Below are experts of layer 3 (counted from 0) of a mixture-of-experts language model. Rows are named router (the router's row for the expert), up (a neuron's input weights, with its number) and show model dimensions 0-255. Each number is 128 + 24 x the weight over its row's rms, rounded and kept within 0 to 255.
After each expert's rows: a language model's description of what the expert responds to. This comes from a sample of Wikipedia text that the model never trained on.

# expert 16
router [111 178 138 134 108  82  95 131  69 170 106 109 106 126 154 158 139  92 138 103 128 105 118 146 131 105  98 171  99 157 101 129 140 125 142 133 127 114 171 143 149 127 107 137 174 145  98 153 117 138 114 170 107 129 126 140 118 118  99 148 129 149 115 102 104 137  98 187 153 162 159 159 156 169 124 102 141 141 131 102 159  77 133 118 128 131 154 176 143 126 148 150 138 181 141 126 137  95 135 150 131 131  90 124 132 130  95 111  79 105 101 100  92 159 108 113 146 114 133 173 134  70  88 102 122 126 116 131 148 128 143 109 135 119 146 147 164 147 170 126 134 158 114 108 119 115 143 154 130  96 141  93 117  94  91 162 107 137 137 115 127 118 131 130 138 146 123  94 131  84 160  82 101  95 135 134 134 106 138 112  56 106  87 125 170 113 165 123 149 114 111 116  84 129  86 149 111 129 134 131 118 110  77 130 137 139 160 130 127 129 109  86 121 127 160 127 112 151 122 137 150 117 116 125 129 137 146 136 129 143 119 150 113 139 129 110 138 127 173 118 167 134 105 110  89  95 120 128 109 131 162 171 133 137 120  61]
up0 [131 121 134 138 122 150 170 122 125 117  90 131 118 150 134 132 116 196 124 120  79 122 145 143 144 136 113 164 115 111 139 109 113 136 144 137 158  78 143 164  92 167  86 122 107  88 108  79 119 142 112 133 119 109 131 122  88 102 112 128 111 147 127 147 140 151  95 113  96  77 146  71  76  95 155 133 142 126 135 135 131  94 149 141 112 155 128  62 120 122 126 170 123 142 133 104 154 124 108 111 111 114 147 127  97 160 161  90  95 159 120 108 149 134 144 135 103 101 138 146 138 102 136 135 146 152 127 146 142 124 149  78 107 127 140 144 166 161 153  96  78 117 167 124 130 101 132 128 146 100 146 118 127 146 158 120  99 129 175 154 148 112 129 123 128  80 142 139 117 180 142 125 163 160 113 161  65 119  99 121 118 152 137 185 118 144 113  77 116 119 123 116 145 173 159 141 134 158 109 119 124  97 122 134 154 120 125 129 158  86 181 115  99 126 123 114 151 167 130 143 160 140 141 147 130 146 135 101  91 138 168 110  92 111 131 114 147 131 127 152 132 142 107  83 130 101 157 139 121 144 124 155 122  93  95 120]
Last digit of a year after In 20 or in citations, time nouns like time, years, then, and clause-ending commas.

# expert 4
router [102 157 123 148 135 118 130 122 116 140 117 186 150 114 137 111 134 157 167  90  77 146 153 145 121 156 103 141 115 151 132  97  88 122 119 120 123  73 134 174 159  74 118 133 118 124 124  93 172  84 109 132 109 101 125 137 137 105 148 131 138  83  95 111 125 112 115 131  78 154 164 137 137 145 159 166 134 167 126 170 151 115 161 117 178 155  88 120 151 111 143  82 122 123 123 135 127 119 123 116 164 129 118  99 105 128 128 121 130 140  89 147 114 156 139 139 108 163 129 118 148  96 114 133 107  93 104 123 149 130 133 137 113 133 130 129 132  94 140 130 156 142 126 132 156 135 109 115 142  85 146 121 148 139 137 131 140 124 118  71  97 150 164  91 171 117  71 111 138  81  86 115 129  98 141 107  84 119  96 134 131  79  87 167 103  83 152 122 109  96 110 114  94 125 110 136  97 139  90 143 104 132  87 170 116 123 142 184 104 135 120 120 128 166 131 135 102 120 129 160 171 114  98 124 157 134 137 142 161 168 148 106 155 149 125 115 139 104 158 152 107 112 130 111 159 107 138 150 114 121 164 128 118 145  83 117]
up0 [111  85 126 107 141 116 134 123  88 100 128 160 115 118  87 124 169 164 138 113 118 134 125 104 126 167 136 143 115 103 146 155 146 118 127 124 132 105 149 156  92  85 136 135 133 129 131  99 135 111 111 112 135  74 126  85  90 126 144 113 121 136  97 132 164 101 187 112 162 134 107 101 123  98 146  95 176 165 158  76 150 172 135 156 130 148 130  81 176 115 103 149 134 127 135 141 131 113 123  99 106 163 124 138 137 148 155 133 134 118 151 153 147 101 133 127  82 144 127  98 114 116 139 157 121 162 103 189 142 113 129 111  58 138 120 151  82 151  98 131 180 151  94 128 114 152 142 149 137 129 161 121  72 133 142 100 118  94 105 113 119 125 138  98 120 121 119 143 128 133  84 131 107 113 125  86 139 164 130 134 135 128 140  66 107 148 177 127 106 136 143 133  84 170 119 153 144 127 129  92 152 142 152 107 152  99 117  97  85 126 115 146 103  94  91 101 110 130 137 115 145 170 146 125 133 129 127 148 137  99 119 128 168 129 106 124 113 145 122 122 157 106 136  96  65 126 119 137 175 127 118 149 119 139 109 123]
Bare space tokens in tables and dates, usually right after a pipe or colon and before a number.

# expert 2
router [155 141 131 150 125  95  84 111 123 158 112 110 150 127 161  98  67 117 110 124 102  95 117 113 107 124 112 156 135 117 122 104 114 137 115 115 121  93 182 161 133 100  98  82 139 125 109  99 161 140 111 119 154 119 174 127 129 137 144 171 121 146 142 138 137 100 163 149 133 188 123  99 165 105 138 175 137 145  88 124 197 118  94 113 182 144 117 107 136 131 121  85 120 123 134 110 152 110  62 154 152 123 113 118 181 106 124 111 109 144  75 145 101 160 149 108 151 105  77 157 155 118 115 148  96  67 139 133 146 131 144 181 129 145 132 121 113  94 156 125 134 127 129 168 127 108  99 158 156  99 153  98 118 134 163 168 122 101  94 114 144 117 149 118 143 136  84 123 117  97 117 107 151 112 132 155 111 122  92 152 113 106  96 128 166 112 132 106 135 152 127 125 111 138 126 143 131 135 126 124 110 104  93 137  90 130 105 156 125 142 155 123 138 108 167 112 107 152 127 110 117 133  96 125 132 133 172 141 162 117 127 156 139 146 131 138 151 128 144 109 129 126 152  92 115 119 108  96 105  99 169 109 168 147  94 118]
up0 [135 142 114  91 123 113 132 157 128  94 109 115 141 138 126 163 146 129 144 153  91 155 140 115 111 111 102 127 100 187  99 144 147  78 163 120 180 176 157 144  98  81 134 106 155 158 136 151 150 113 109  96 124 161 172 111 112  86 157  71 163 134 127 114  98 171 155 138 135 140  84 147 141  93 120 119 131 142 111 138 100 125 173 120 107 127 171 125 103 164 121 167  91  93 102 118 131  56 136 120 129 146 112  98 120 163 148 118 111 165 113 163 149 143 125 157 128 115 180 111 123 146 150 116 150 112 139 138 104 102 129 146 116  88 130 132 108 113 136 149 117 102 112 173 162 113 153 113 186 110 121 121 134 110 142  75 122  89 146 130 137 117 149 163 101  89 124 122 100 132 157 144 145 121 143 122 144 145 121  87 122 130 101 134 137 104 134 163 146 109 136 158 135 144 109 136 136 124 113 143  81 111 132 142 141 125 141 126 101 164 135 121  93 127  89 119 143 166 141 125 113  91 129 156  83 149 145 143 138 161 134 178  84 109 121 132 142  99 112 117 128 153 136 107  88 136  91 130 135 131 103 136 120 124 177 120]
Media release vocabulary and abbreviations such as single, CD, No, Vol, demo, album, plus mid-word name pieces like Van-essa.

# expert 5
router [103 186 110 141 135 105 134 112  91 165 143 108 159 117 133 142 114 157 142 132  80 126 136 162 147 126 104 118 128 196 155 127 131 105 125  92  80 151 141 157 128  65 102 144 134 142 105 105 137  94 120 150 119 155 133 129 123 134 133 142 118 104  92  96 131 109 148 131 108 135 141 137 125 159 159 116 126 153 128 102 179 120 164 120 163 138 110  92  98 102 138 136 120 128 116 161 115 138  78 132 134 163 113  96 134  93 162 123 112 106  68 114 109 156 122 136 132 122 151  97 163 104 115 143 142  86 142 134 135 165 135 190 114 146 129 123 140 104 189 116 128 162 134 142 166 100 117 149 184 148 174 121 145 157 115 127  99 153  92 129 135  98 132 115 157  87  70 101 117  66 141 121 146 113 156 106 102 131 134 136 109  93 105 146 139 120 109 110 101  79 112 137 122 133 107 133 145 168 107 183 112 130  83 138 141 124 102 132 132 133 136  98 150  92 138 110 124 134 145 106 133 135 119 141 113 119 153 160 139 141 145  88 167 104 123 154 114 136 108 107 147 134 131  91 110 100 127 113 121 106 170 134 131 133 141  90]
up0 [115 119 125 112 126 140 113 124 108 134 116  90 137 131 162 126 134 141 126 128  82 135 131 129 105  88 126  87 143 135 127 123 150 127 123 141  70 127 125 127 130  82 109  93 112 122 148 127 116 136 123 124  96 152 184 143 174 164 118 105 139 126 103 150 147 153 107 101 141 115 118 125 136 126 104 160 106  78 129 164 141 174 137 129 126 137 130 158 127 135 130 141  97 120 140 149 102 120 168 134 125 112 138 112 146  84 108  83 101 149 163 148 151 116 103 149 141 165 140 143  60 116  90 141 161 144 114  61 165 127 112 153 136 114  85 143  97  77 120 100 168 153 120 144 154 142 129 129 138  92 134 152 134 118 164  99 114 147 119 110 137 153  85 116 112 151  81 150 105 171 126 149 133 121 184 105 129 133 123 150 123 144 127 110 110 111 133 126 108 130 151 119 115 138 120 153 108 116 125 140 159 127 177 113  94 144 114 180 100 146 182  75 115 113 106 112 141 146 130 160 136  91  92 149  92 120  94 114 140 131 174 154 107 126 103 174  97 155  97 131 152 105 135 126 139 121 165 110  79  85 128 155 166 143 136 102]
Byte pieces of Thai, Chinese and other non-Latin scripts, plus foreign word endings like -os, -ı, -ς in names and titles.

# expert 17
router [137 210 108 133 121 106  91 106 112 135 115  96 184 118 142 147 101 154 140 124  95 143 136 144 136 135 115 167 100 164 113 126 115 138 122 102  93 130 180 178 122  77  74 111 130 121 106 122 132 117 132 126 116 109 150 133 139 116 127 152 122 105  94  96 127 119 133 136 106 145 178 132 139 122 135 167 155 151  96 113 180 108 132 100 154 155 117 119 144 121 143 118 117 128 142 130 135 128  73 146 128 148  79 115 133 101 148 122 123  93  93 128 113 166 142 156 119 130 107 140 146  92  99 130 134  80 124 120 133 142 127 169  92 113 144 147 131 107 180 134 137 161 136 135 146 108 123 169 164 111 162 101 150 157 104 149  97 116  97  84 134 111 164  97 129  87  69 100 141  56 136 114 172 106 154 136 117 128 136 143  95 103  81 131 137 109 133 123 100 105 108 123 112 139 108 140 109 139  85 166 127  92  91 152 128 118 109 129 120 156 150 118 151 152 168 140 117 142 133 113 153 135 121 145 162 109 150 140 134 136 118 100 143 110 123 161 154 119 140  94 157 108 142  83 151 129 146  97 100 132 173 139 137 130 117 119]
up0 [100 170 106 152 166 145 153 101 139  88 116 131 106 117 154 147  87 131  93  97 191 117 108 159 144 115 137 200 146 156 118 111 167 133  81 141 157 127 116 152 126 120 128 153 151 122 177 138 130 180 106 134 126 125 131 137 137 130 120 149  87 144 160 111  93 100 141 120  81 123 155 148 131 120 145 145 129 190 143 101 159 130 134 121 131 116 131 136 145 110 177  98 101 140 169 100 106 126 103  99 119 113 137 136 125 134 113  95  96 113 145 128 122 155 131  97 102  69 117  83 121 118  57 158  91 110 140 105 133  96 127 116 138 118 115 132 146 129 107 126 119 118 130 159  88 131 113 110 142  68 141 154 143 100 141  89  88 116 134 126 125 140 130 157  97  88 156 149 106 146 121  89 168 132 138 164 142 133 147 143 121  88 137 139 130  83  94 118 127 130 163 134 111 119 127 108  76 115 129 118 124 131 126 120 128 143 142 130 156  90 125 111 121 140 141 122 110 108 113 108 113 140 125 152  89 123 139 167 136 105 136 147 135 141  93 110  99 149 188 144 181 111 127 133  97 119  95 139 157 146 149 111 156 159 154 134]
Mid-word pieces and empty or numeric table cells, such as s-ource, disturb-ance, histor-ique, blank spaces between pipes.

# expert 19
router [129  86  92 163 100 111 105 149 134 155 111 162 145  74 156 139 123 114 134  92 151 130 107 114 166 140 131 137 123 154 121 115 173 148 137 129 131 108 156 165 139 113 134 109 120 141 136 137 105 154 131 120 129 139 137 106  94 110 111 142  96  91 105 124 116 152 120 114 130 157 177 124 102 133 141 145 125 171 123 133 161  94 143 137 148 121 153 115 137 140 151  88 159 141 138 102 109 160 117 170 167 117 125 117 136  71 163 119 103 155 107 155 154 150 131 103 140 123 119 143 144 117 139 156 125 149 133  84 163 125 143 157  56  77 163 126 136 132 114  96 166 135 109 174 143 154 137 147 142 106 189 127 142 137 126 167  94  95  91  59 127 131 178  88 161 126  92  87  98 113 129  95 146 161 122 133 115 126 125 112 102 144 117  99 130 156 166  78 117 155 106 136  95 140 114 164 135 156  98 140 106 121 125 138  95 147 117 113 143 144 151 125 136 109 117 141 106 123 134 115 112 144 157 133 101 113 139 149 105 137  77  56 117 128 105 164 143 151 145 160 137 119 142  70 116 141 139 132 136 139 131 123 128 120 126  96]
up0 [143 139 138 151 150  77 153 120 111 140 124 108 129 119 151 140 124 110  82 123 120 147 118  94 141 100 104 133 114  92 107  98 112  66  60 148 124  84 103 153 109 130 132 162 125 124 106 144 123  97 125 111 102 150 146 124 116 146 142 150 141 128 112 115 127 138 127 100 106  81 111 160 115 127 109 169 140 153 137  98 115 114 104 117 139  98 126 103 105 121 159 162 189 150 124 161 118 130 156 140 140 179 129 134 198 182  96 113 131 115 118 144 170 118 117 111 135 147 189 116 133 108 127 121 160 116 145  92 130 133 139 109 106 137  99  93 115 133 151 127  95 134  94 134  75 129  86 158 179 120 146 116 136 111 150 123 145  80 144 112 160 127 120 136 167 155 141 132 111  96  95 135  99 162  92 133 130  93  93 126 141 125 148 113  65 145 138 154 142 144 130 106 143 124 111 174 152 111 167 106 133 153 146 112  96 104  95 100 127  99 140  92 107 150 117 134 148 113 105 129 103 127 121 137 101 126  85 131 116 138 153 118 117 117 135 105 124 145 146  90 135 112 125 163  82 139 106 116  75  97  94  97 146 100 135 121]
Single digits inside numbers such as coordinates, model designations, scores and dates, as in AK-47, U-96, 12–9.

# expert 22
router [118 131 137 156 108  85 128  87  99 134  97 126 139 110 134 124 106 119 136 109  95  62 129 150 100 161 126 109 144 117 128 122 129 169  93 101 144 130 181 156 139 116 130 146 140 125 122 113 157 124 116 123 117  82 183 131 134 138 110 157 103 127 133 111  89 161 124 154  78 133 192 172 144 143 125 159 140 114 106 112 178 121 119 108 128 171 121 109 135 144 153  78 137 126 121 117 117 103 127 142  92 108 132 152 107  83 109  95  86 149  92 139 104 143 103 108 137 142 144 135 137 110  96 146 116 105 123 158 140 133 188 112  69 149  82 114  97 137 169 139 131 130 130 129 137  88 117 143 149 127 154 120 141 127 110 151 116  95 103 128 135 117 113 109 147 122 104 109 114  62 103 122 138 156 150 125 113 139 144 105  98 119  92 137  97 120 111  84  93  80  94 110 122 118 109 157  86 144 137 118 123 130 139 123 110 140 110 170 120 140 138  67 128 108 133  97 120 157  94 161 135 147 107 166 121  99 120 133 120 150 113  99 154 123 114 137  92 133 143 178 133  88 139 124 100 143 169 107 143  92 153 127 145 121  85 117]
up0 [110 116 119 113 121  88 132 135 146 145 163 118 109 138 129 122 122 149 164 164 113 122 144 118 135  76 141 103 153 110 130 113 133 115 135 100 125 120 172  65 141  92 156 147 123 109 132 156 106 157 156 137 123  95 109 118 111 115 136 125 111 134 140 146 157 159  90 147 158 143 127 153 136 119 141 131 132 147 156 134 118 134  88 143 127 144 127  93 133 117 166 112 153 165 123 139 138 100 164 157 141 130 102 151 131 142 159 132 130 128  86 122 147 159 112 134 132  93 125 112  86 117  67 111 122 138 102 129 109  95 165 157 169 139  90 148  91 122 148 136 160 154 111  88 132 149 144 126 146 145 154 130 154 150 163 152 160 169 140 114 102 221 136 139 136 112 164 104 143 107 112 156 161 121 138 104  94 115 106 151 136  95 118 166 113  98 131 110 158 120 159 121 145 130 123 148 146 124 126 149 161 114 144 166 143 104 172  88 101 155 129 123 190 144 160 122 141 116 117 119 159  98 117 164 171  76 151 166 134 147 127 154 126 141 143 176 104 109 154 145 118  66 158 106  79 153 149 110 106 111 130 132 123 103 121 138]
Final suffix pieces that close a word, such as -ary, -ic, -ive, -ry, -ard, as in rudimentary, forensic, Freemasonry.

# expert 13
router [135 162 140 149 122 104 110 135 135 128 139 106 187 103 154 143 111 126 150 105 105 142 125 138  99 138 115 147  94 114 120  96 110 118 130 111  86 125 125 134  95 102  93  88 142 136 112 144 158 109 129 147 116 129 130 152 159 156 120 126 125  98  99 112  98 132 122 172 100 153 192 136  93 126 113 144  98 160 120 114 143 125 139 156 141 104  96 135 102 143 128 115 104 162 114 148 103 133  73 143 158 171 109 132 115  86 119 128 129  60 109 105 114 148  95 106 165 162 115 159 170 111  96 103 132 133 154 101 136 155 148 143 133 130 137 136 136 133 149 115 151 135 110 154 109  53 143 178 149 121 155 129 122 163 120 128 119 158 125 146 134  87 185 117 119 110 114 112  87  69 140 118 185  83 145 121 117 170 153 123 113 125 114 144 115 126 132 149 115 141 140 113 150 124 126 137 133 146  93 105 139 102 119 152 128 122 109 143  98 188 110 120 109 144 123 120 131 127 153 148 162 157  78 144 156  99 131 129 118 144  95  77 142  98 132 131 165 132 141 101 145 117 135 111 171 161 161 115 126 151 161 140 162  67 136 121]
up0 [112 119 130 174 132 133 120 118  97  65  99 107 132 125 128 145 135 141  97 129 109 149 124 115 148 151 104 122 121 135 138 110 141 101 133 125 146 134 114 111 152 124 167 139 161 114 141 161 160 115  92 147 113 126 124 140 100 114 130 142 114  95 156 101 121  94 135 131 184  88 165 142 177 135 116 117 121 105 144 100 130 136 108 163 106 164 130 114 113 118  69 159 135 114 170 124 118 177 135 114 116 125 112 113  88 110 134 147 121  89 150 155 154 128 172 128  99 109 103 114  71 120 151 117 122 168 153 104 129 118 147 100 133 138  82 158 116 118 115 120 145 115 161 128  74  81 169 127 106  65 167  94 129 102 105  92 104 147 138 115 126  89 131 135  99 174 101 147 167  89  85  87 111  96  86 150 137 134  92 104  98 115 143 126 156 138 129 159 107 117 142 174 108 119  96 126 160 119 122 143 144 135 139 152 109 160 121 152 154 126 133 138 139 105 133 101 147 102 129 146 130  85 120  79 114  86  91 115 174 105 127 107 143 138 136 116 141 131 137 134  86 131 166 137 111 139 125 133 119 140 136 105  74 119 158  99]
Line breaks after a finished sentence or table row, section heading markers like == and ===, table divider rows, and the article an.

# expert 1
router [149 173 132 162 135 120 140 113 105 131 140 103 170 104 144 136 112 160 141 133 142 132 141 155 132 119 125 160 122 145  58 104 106 105 106  96 107 115 176 148 107 106  90 125 120 122 145 168 142 140 116  79  91 160 146 151 133  98 114 155 105 106 109 139 128 104 141 107 128 173 156 171 138 116 139 135 127 132 109  89 146 114 140  97 125 118  99 103  99 107 185 104 141 120 164 118 118 159  86 119 171 137  79 100 113  54 120 116 128 150 109 147 122 139 113 130 125 117 132 133 167  79  93 117 163 127 174 106 115 119 133 127  75 124 114 118 119  97 158 118 129 143 114 145 102 144 147 165 139 157 132 122 171 105 112 112 140 115 104  85 119  85 135 137 141 122 127 100 106  87  98 105 184 133 145 150 126 123 108 148 112 139  92 128  90  88 113 113 124 108  92 128 119 152  90 154  87 126 106 133 141  97 105 141  88 110 100 104 138 146 171 120 136 124 115 149 127 115 168 111 125 119 110 121 106 135 106 159 145 131 141  91 150  88 125 113 121 146 176 130 176  89 141 132 156 133  99 156 119 139 133 108 111 115 110  93]
up0 [ 86 115 127 137 133  95 148 150 111 134  87 151 136 170 114 116 137 167 112 144 167 122 131 114 138  86 132 123 130 116 128 133 122 101 113 160 121 108 136 110 177 157 134 163 139 117 195 140 130  71 124 129 133 166 142 123 122 137 132 120 140 126 155  82 128 120 129 136 101 117 101 126 184 105 124 124  81 120 122  85 151 129  96 154 125 127 105 107 111 130 138  58 129 112 154 151  98 110 147 150 146 133  87 152  79 101 103 151  97 121 143 118 141 173 134 103 167 134 126 149  84 122 153  95 152 113 115 135 129 155  93 122 114 134 129 136 173 127 130 129 170 103  74  90 106 121 135 153 131 159 114 118 109 162  66 146 140 166 133 126 100 105 119 103 128 111 110 109 160 122 121 123 107  80 122 154 155 114 149 110 108 101  99 109 111 172  71 133  88 120 146 106  98 136 152 117 163 114 120 150  99 122 160 151 148 142 136 145 142 144 132  96 128  89 120 117 125 162 184 117 140 122 138 183 147 127 125 165 165 133 110 149 104 152 103 136 151 110  66 104 150 117 115 128 120 114 119 149 123 153 103 148 122 129 148 123]
Suffix pieces ending a word, mostly -ing and -ed, often in titles and names, such as Walk-ing, Fall-ing, criss-cross-ed.

# expert 10
router [138 153  83 156  92 111 116 156 109 127 113 134 130 127 151 142 101 134 152 133 157 126 116 132 143 122 133 107 119 114 119 161 151 138 101  92 134 168 157 142 106 100  91 131 115 117 104 130 117 123  96 148 111 145 133 118 122 134 109 128  92 140 118  96  90 106 111 150 146 145 116 115 120 130 135 147 111 121 126  92 162  75  88 109 117 122 160 130 116 180 110 113 161 160 141 115 144 109  91 150 141 138 124 148 174 102 100  89 112 144 124 115  73 163 138 153 132 123 134 144 132 132  75 110 135 126 130 110 129 169 158 138 129  95 107 103 112 136 153 109 170 159 147 127 114 116 114 174 142 138 127  74 118 109  69 160 103 150  73 110  98  65 124 115 114 137 124 133 132  81 137 105 143 122 157 132 141 120 121 113  99 117 123 109 141 142 170  96 116 136  77 148 123  96 101 178 104 154 108 152 124 101 106 118 139 133  96 121 122 179 137  94 142 154 111 115 113 132 124 121  85 168 124 160 143 128 154 165 113  90 100 132 136 117 108 135 111  93 127 136 228  92 142 106 121 139 125  89 100 153 164 116 139 134 126 134]
up0 [ 92 119 140  89 147 141 163 130 143 177 148 118 144 140 117 136 144 141 137 112 186 112 111 174 127  96 127 157  96 103 111 145 132 136 109 157 102 117 105 141 125 146 168 124 120 109 116  84 187 107 155 174 146 139 131 149 165 198 103 113 160  93 150 127 163 142 104 165  92 151 110 130 135 114 148 114 123 118 135 107 127 139 161 115 144 129 131 196 158 159 136 107 173  93 103 160 151 129 144 150 112 146 151 117  94 114 140 135 180 128 115 133 125 143 138 116 161 117 173 155 135 131 164 150 112 156 103 144 138 123 119 161 134 134 166 114  84 163 133 141 117 156 109 151 137 147 150 131 125 107 103 130 143 146 117 137 158 130 139 126 172  73 139 106 119 115 137 108 128 114 158 128 124 134 121 139 132  99 122 111 176 139 138 127 107  84 100 100 164 115 177 126 151 111 127 152 162 122 121 175 134 156 123 200 167  80  89 149 143 154 136 126  82 171 156 104 120 110 126 118 183 128 143 129 117 118  92 164 148 112 145 145 136 134 118 114 118 135 122 141 141 124 137  83 141 116 131 101 104 143 132 134 100 137 124 131]
Digits inside dates and years plus month names, such as the 9 in 1919, August, and day numbers.

# expert 7
router [ 94 183 152 139  78  97 103 108 107 128 111  95 165 111 165 159 119 147 116 159 130 116 154 111 138 122  99 128 133 148 119 135 161 116  85 114 158 127 157 120  82 132 120 138 122 125 120 134 146  90 115 123  90 117 138 148 140 135  92 183 127 112 142  97 161 112 109 142 153 162 152 181 145 181 118 136 104 137 120  97 145 114 100 135 157 127 126 157 157 135 155  96 114 134 147 139 110  98  86 134 134 173  86 129 114 114  99  48 106 102  83  89 148 147 125 119 161 155 128 149 113  73 125 124 134 125  86 135 126 147 144 149 132  96 137 122 122 131 146  92 126 174 103 116 139 109 118 133 153  98 177 115 135 158 127 146 114 148 119 144 143 115 112 108 132 123 129 121 110 118 161 134 123 125 123 146  93 107  94 165  75 123 129 127 107 133 141 132 131 124 127 125 128 119  64 125 110 125  77 168 123  95  97 134 129 133 119 146 109 139 166 124 113 118 136 120 113 146 122 138 124 127 126 134 186 115 129 125 130 146  66 136  94 150 118 130 111 148 160 108 142 104 116  52 140 148 170 111 130  96 160 118 130 128  72 128]
up0 [160 121  93 112 113 129 126 113 132 113 134 139 139 113 149 122 114 124 135 151 126 100 134 133 101 176 156 106  97 119 111  82 149 128 100 125 113 128 110 144 151 130 139 146 153 121  90 145 141 140 138 133 108 150 122  97 128 109  93 149 184 112 127 147 154 145 122 143 130 117 130 131 112 141 162 133 145 141 133  93 125 156  82  84 124 175  96 121 154 145 139 152 143 106 133 120  52 146 106 126 189 111 102 131  93 120 138 154 136 109 163 103 112 127  91 163 143 143 189 137 168 142 117 160 124 145 145  72 115 131 133 105 141 134 118 137 120 103 107 123 164  95 134 120 142 130 127 146 180 141 122  93 110 140 119 121 129 126  91 185 138 183 138 131 138 114 106 176 130 153 108 144  98  80 130 162 127 104 139 150 115 136 124 126  62 167  91 122  97 163 132 110 118 144 111 190 144 125 116 126 111 121 115 132 146 147 147 134 182 136 165  83 115 102  98 121 152 146 140 127 119 126  89 119 153 168  91 133 126 126 165 110 139 104 130 113 114 164 154 143 141 130 129 141  97 133 136 144  69 126 187 114 168 103 136 153]
Names of countries, states and regions ending a phrase, often after of or the, such as China, Ireland, States, Missouri.

# expert 6
router [159 174 118 153 124  82 126 130  88 127 127 109 106 113 134 148 117 152 110 125  88 127 151 133 108 107 105 107 122 139 112  80  94 132 153 105 124 122 167 142  73  78 109 119 165 118  75 102 140 141 114 123 111 115 183 126 122 158 155 144  98 105  98  83 120 121 118 142 155 163 148 141 154 154 100 133 117 161  97 109 184  94 132 124 142 136 121 133 124  77 119 135 155 126 104 136 144 135  99 157 135 167 127 154 138 108 125 114  88 109  95 142 102 157 127 151 121 159 103 120 170  90  95 141 140  90 135 115 141 167 116 170 118 133 131 125 109 150 177 131 135 127 102 151 118 103 115 146 150 155 143 110 152 155 115 119 110 112  79  57 124 117 162 104 138 114 133 125 150  80 140 100 158 154 151 113  91 145  81 110 122 130 111 125 107 144 123 108 133 131 115 134 128 113 106 167 137 131 102 122 127  98 134 193 144 132 121 151 122 134 150 131 147 122 175 153 122 107 162 100 132  94 108 136 175 119 124 139 111 164 126  89 165 119 116 177 127 126 112 112 165  95  96 102 163 118 145 121 111 144 148 109 121 111  97 152]
up0 [130 124 105 105 131 117  89 134 118 139  82 142 118 129 119 111 128  86 140 125 141 127 122 160 156  98 107 111 129 135  99 136  99 131 123 126 146 117 145 129  63 127 130 109 156 140 106  80 115  88 139 172 115 163  94 110  95  92 147 120 115 123 137 117 138 123 106 145 134 159 139 159 137 156  97 115 139 119 126 142 114 153 186 123 108 132 155 110 142 148 164  80  98  77 155 150 148 160  98 132 138  99 139 127  96 152 146 148  74 123  83  89 111 145 160 147 149 148 131 126 139 131 132 165  97 117 113 134 166 126  97 136 141 148 156 121 157 194 154 104 116 137  82 143  97 154 112 116 131 116 162 135 111 135 138 128  56 114 190 131 114 103 120 123 129 155 110 116 126 113 126  91  85  89 136 117 154 178 110 126 112 133 160  77 149 183 106 142 123 102 116 154 136 126 134 128 162 173 133 150 111  93 129 159 107 149 115 142 128 146 112 133 130 117 119 169 160 111 118 152 127  81 113 127 118 117 145 204 129 132 127 127 136 156 127 109 117 198 147 112 142 111 143  98 103 129 133 111 106 133 117 133 113 120 114 123]
Direction words North, South, West, East before place names, and name pieces like id in Midnight or Midfielders.

# expert 9
router [133 158 153 143 119  74 122 108 120 114 151 154 152  95 133  99 134 126 187 104 142  95 156 137 136 130 128 113 130 149 119 153 173 131 126 125  60 123 165 190  98 114 113  93 160 128 120  96 103 125  95 127 121 138 159 129 177 107  80 133 106  88  89 140 116 161 138 122 138 161 140 114 147 105 128  75 127 165 105 152 153 118 103 144 109 166 142 114 114  93 185 135 149 158 110 131 141 125 108 118 136 133  99 109 143  88 142  90 156 127 120 123 138 135 103 109 172 135 121 168 126 103 117 136 122 138 136 111 161 158 142 145 114 128 118 141 130 101 112 132 147 137 156 136 113 122 127 177 160  81 177 117 119 103 137 121 142 125 136  88 127 115 155 119 124  87 104 102 108  96  90 108 158 115 154 122 120 121 120 129 105 110 151 126 111  66 123 107 165 114 109 127 106 110 126 165  87 165  94 144 130 123 119 155 110 113 109 115 143 124 145 110 136 110  92 154  81 147 136 151 118 154  81 129 159  92 146 152 113 152 154 115 145 127 126 122 165 113 157 110 138  93 122  93 122 121 147 150 113 150 174  99 128  85  85 114]
up0 [150 121 127 165 107 113 149 136 127 156 149 169  95  87 147 122  85 159 140  80 153 111 109 137 199  88 107 119 119 154 124 126 150  88  82 132 137 133 118 158 110 101 129  94 118 136 151 109  97 112 152 155 162 136 183 127 106 113  99  87 129 164 120 134 135  92  94 119 135 160 110 108 121 116  92 131 104 136 161 107 154 153  94 101 131 164 110 116  91 123 152 132 138 154 137 130 157  97 136 102 159 137 151 108 147 120 108 127  98 145 166 144 198 152 154 132 187 118  96  98  73 124 150 115 144 119 113 144 138  94 129 130 147 107 144 167 107 137 107 109 179 180 110 112 163  98 126 141 120  91 132 108 118  95 147 144  75 129 137 131 128 144 135 145 143 124 143 125 124 167 102 151 145  97 117 124  78 107 111 107 130 124 127 124  97 102 126 131 138 105 136 136 141 108 144 138 108 167 116 133 163 110 144 140 144 166 113  96 148 115 115 134 126  96 102 104 140 170 137 130 121 137 118 162 173 129 138 181 117 121 161 162 105 105 152 137 128 135 123 105 148 115 162 122 136 144 175 113 120  95 149 110 170 143 118 114]
Capitalized first words of proper names and titles, such as New in New Zealand, Best in award names, First, National, International.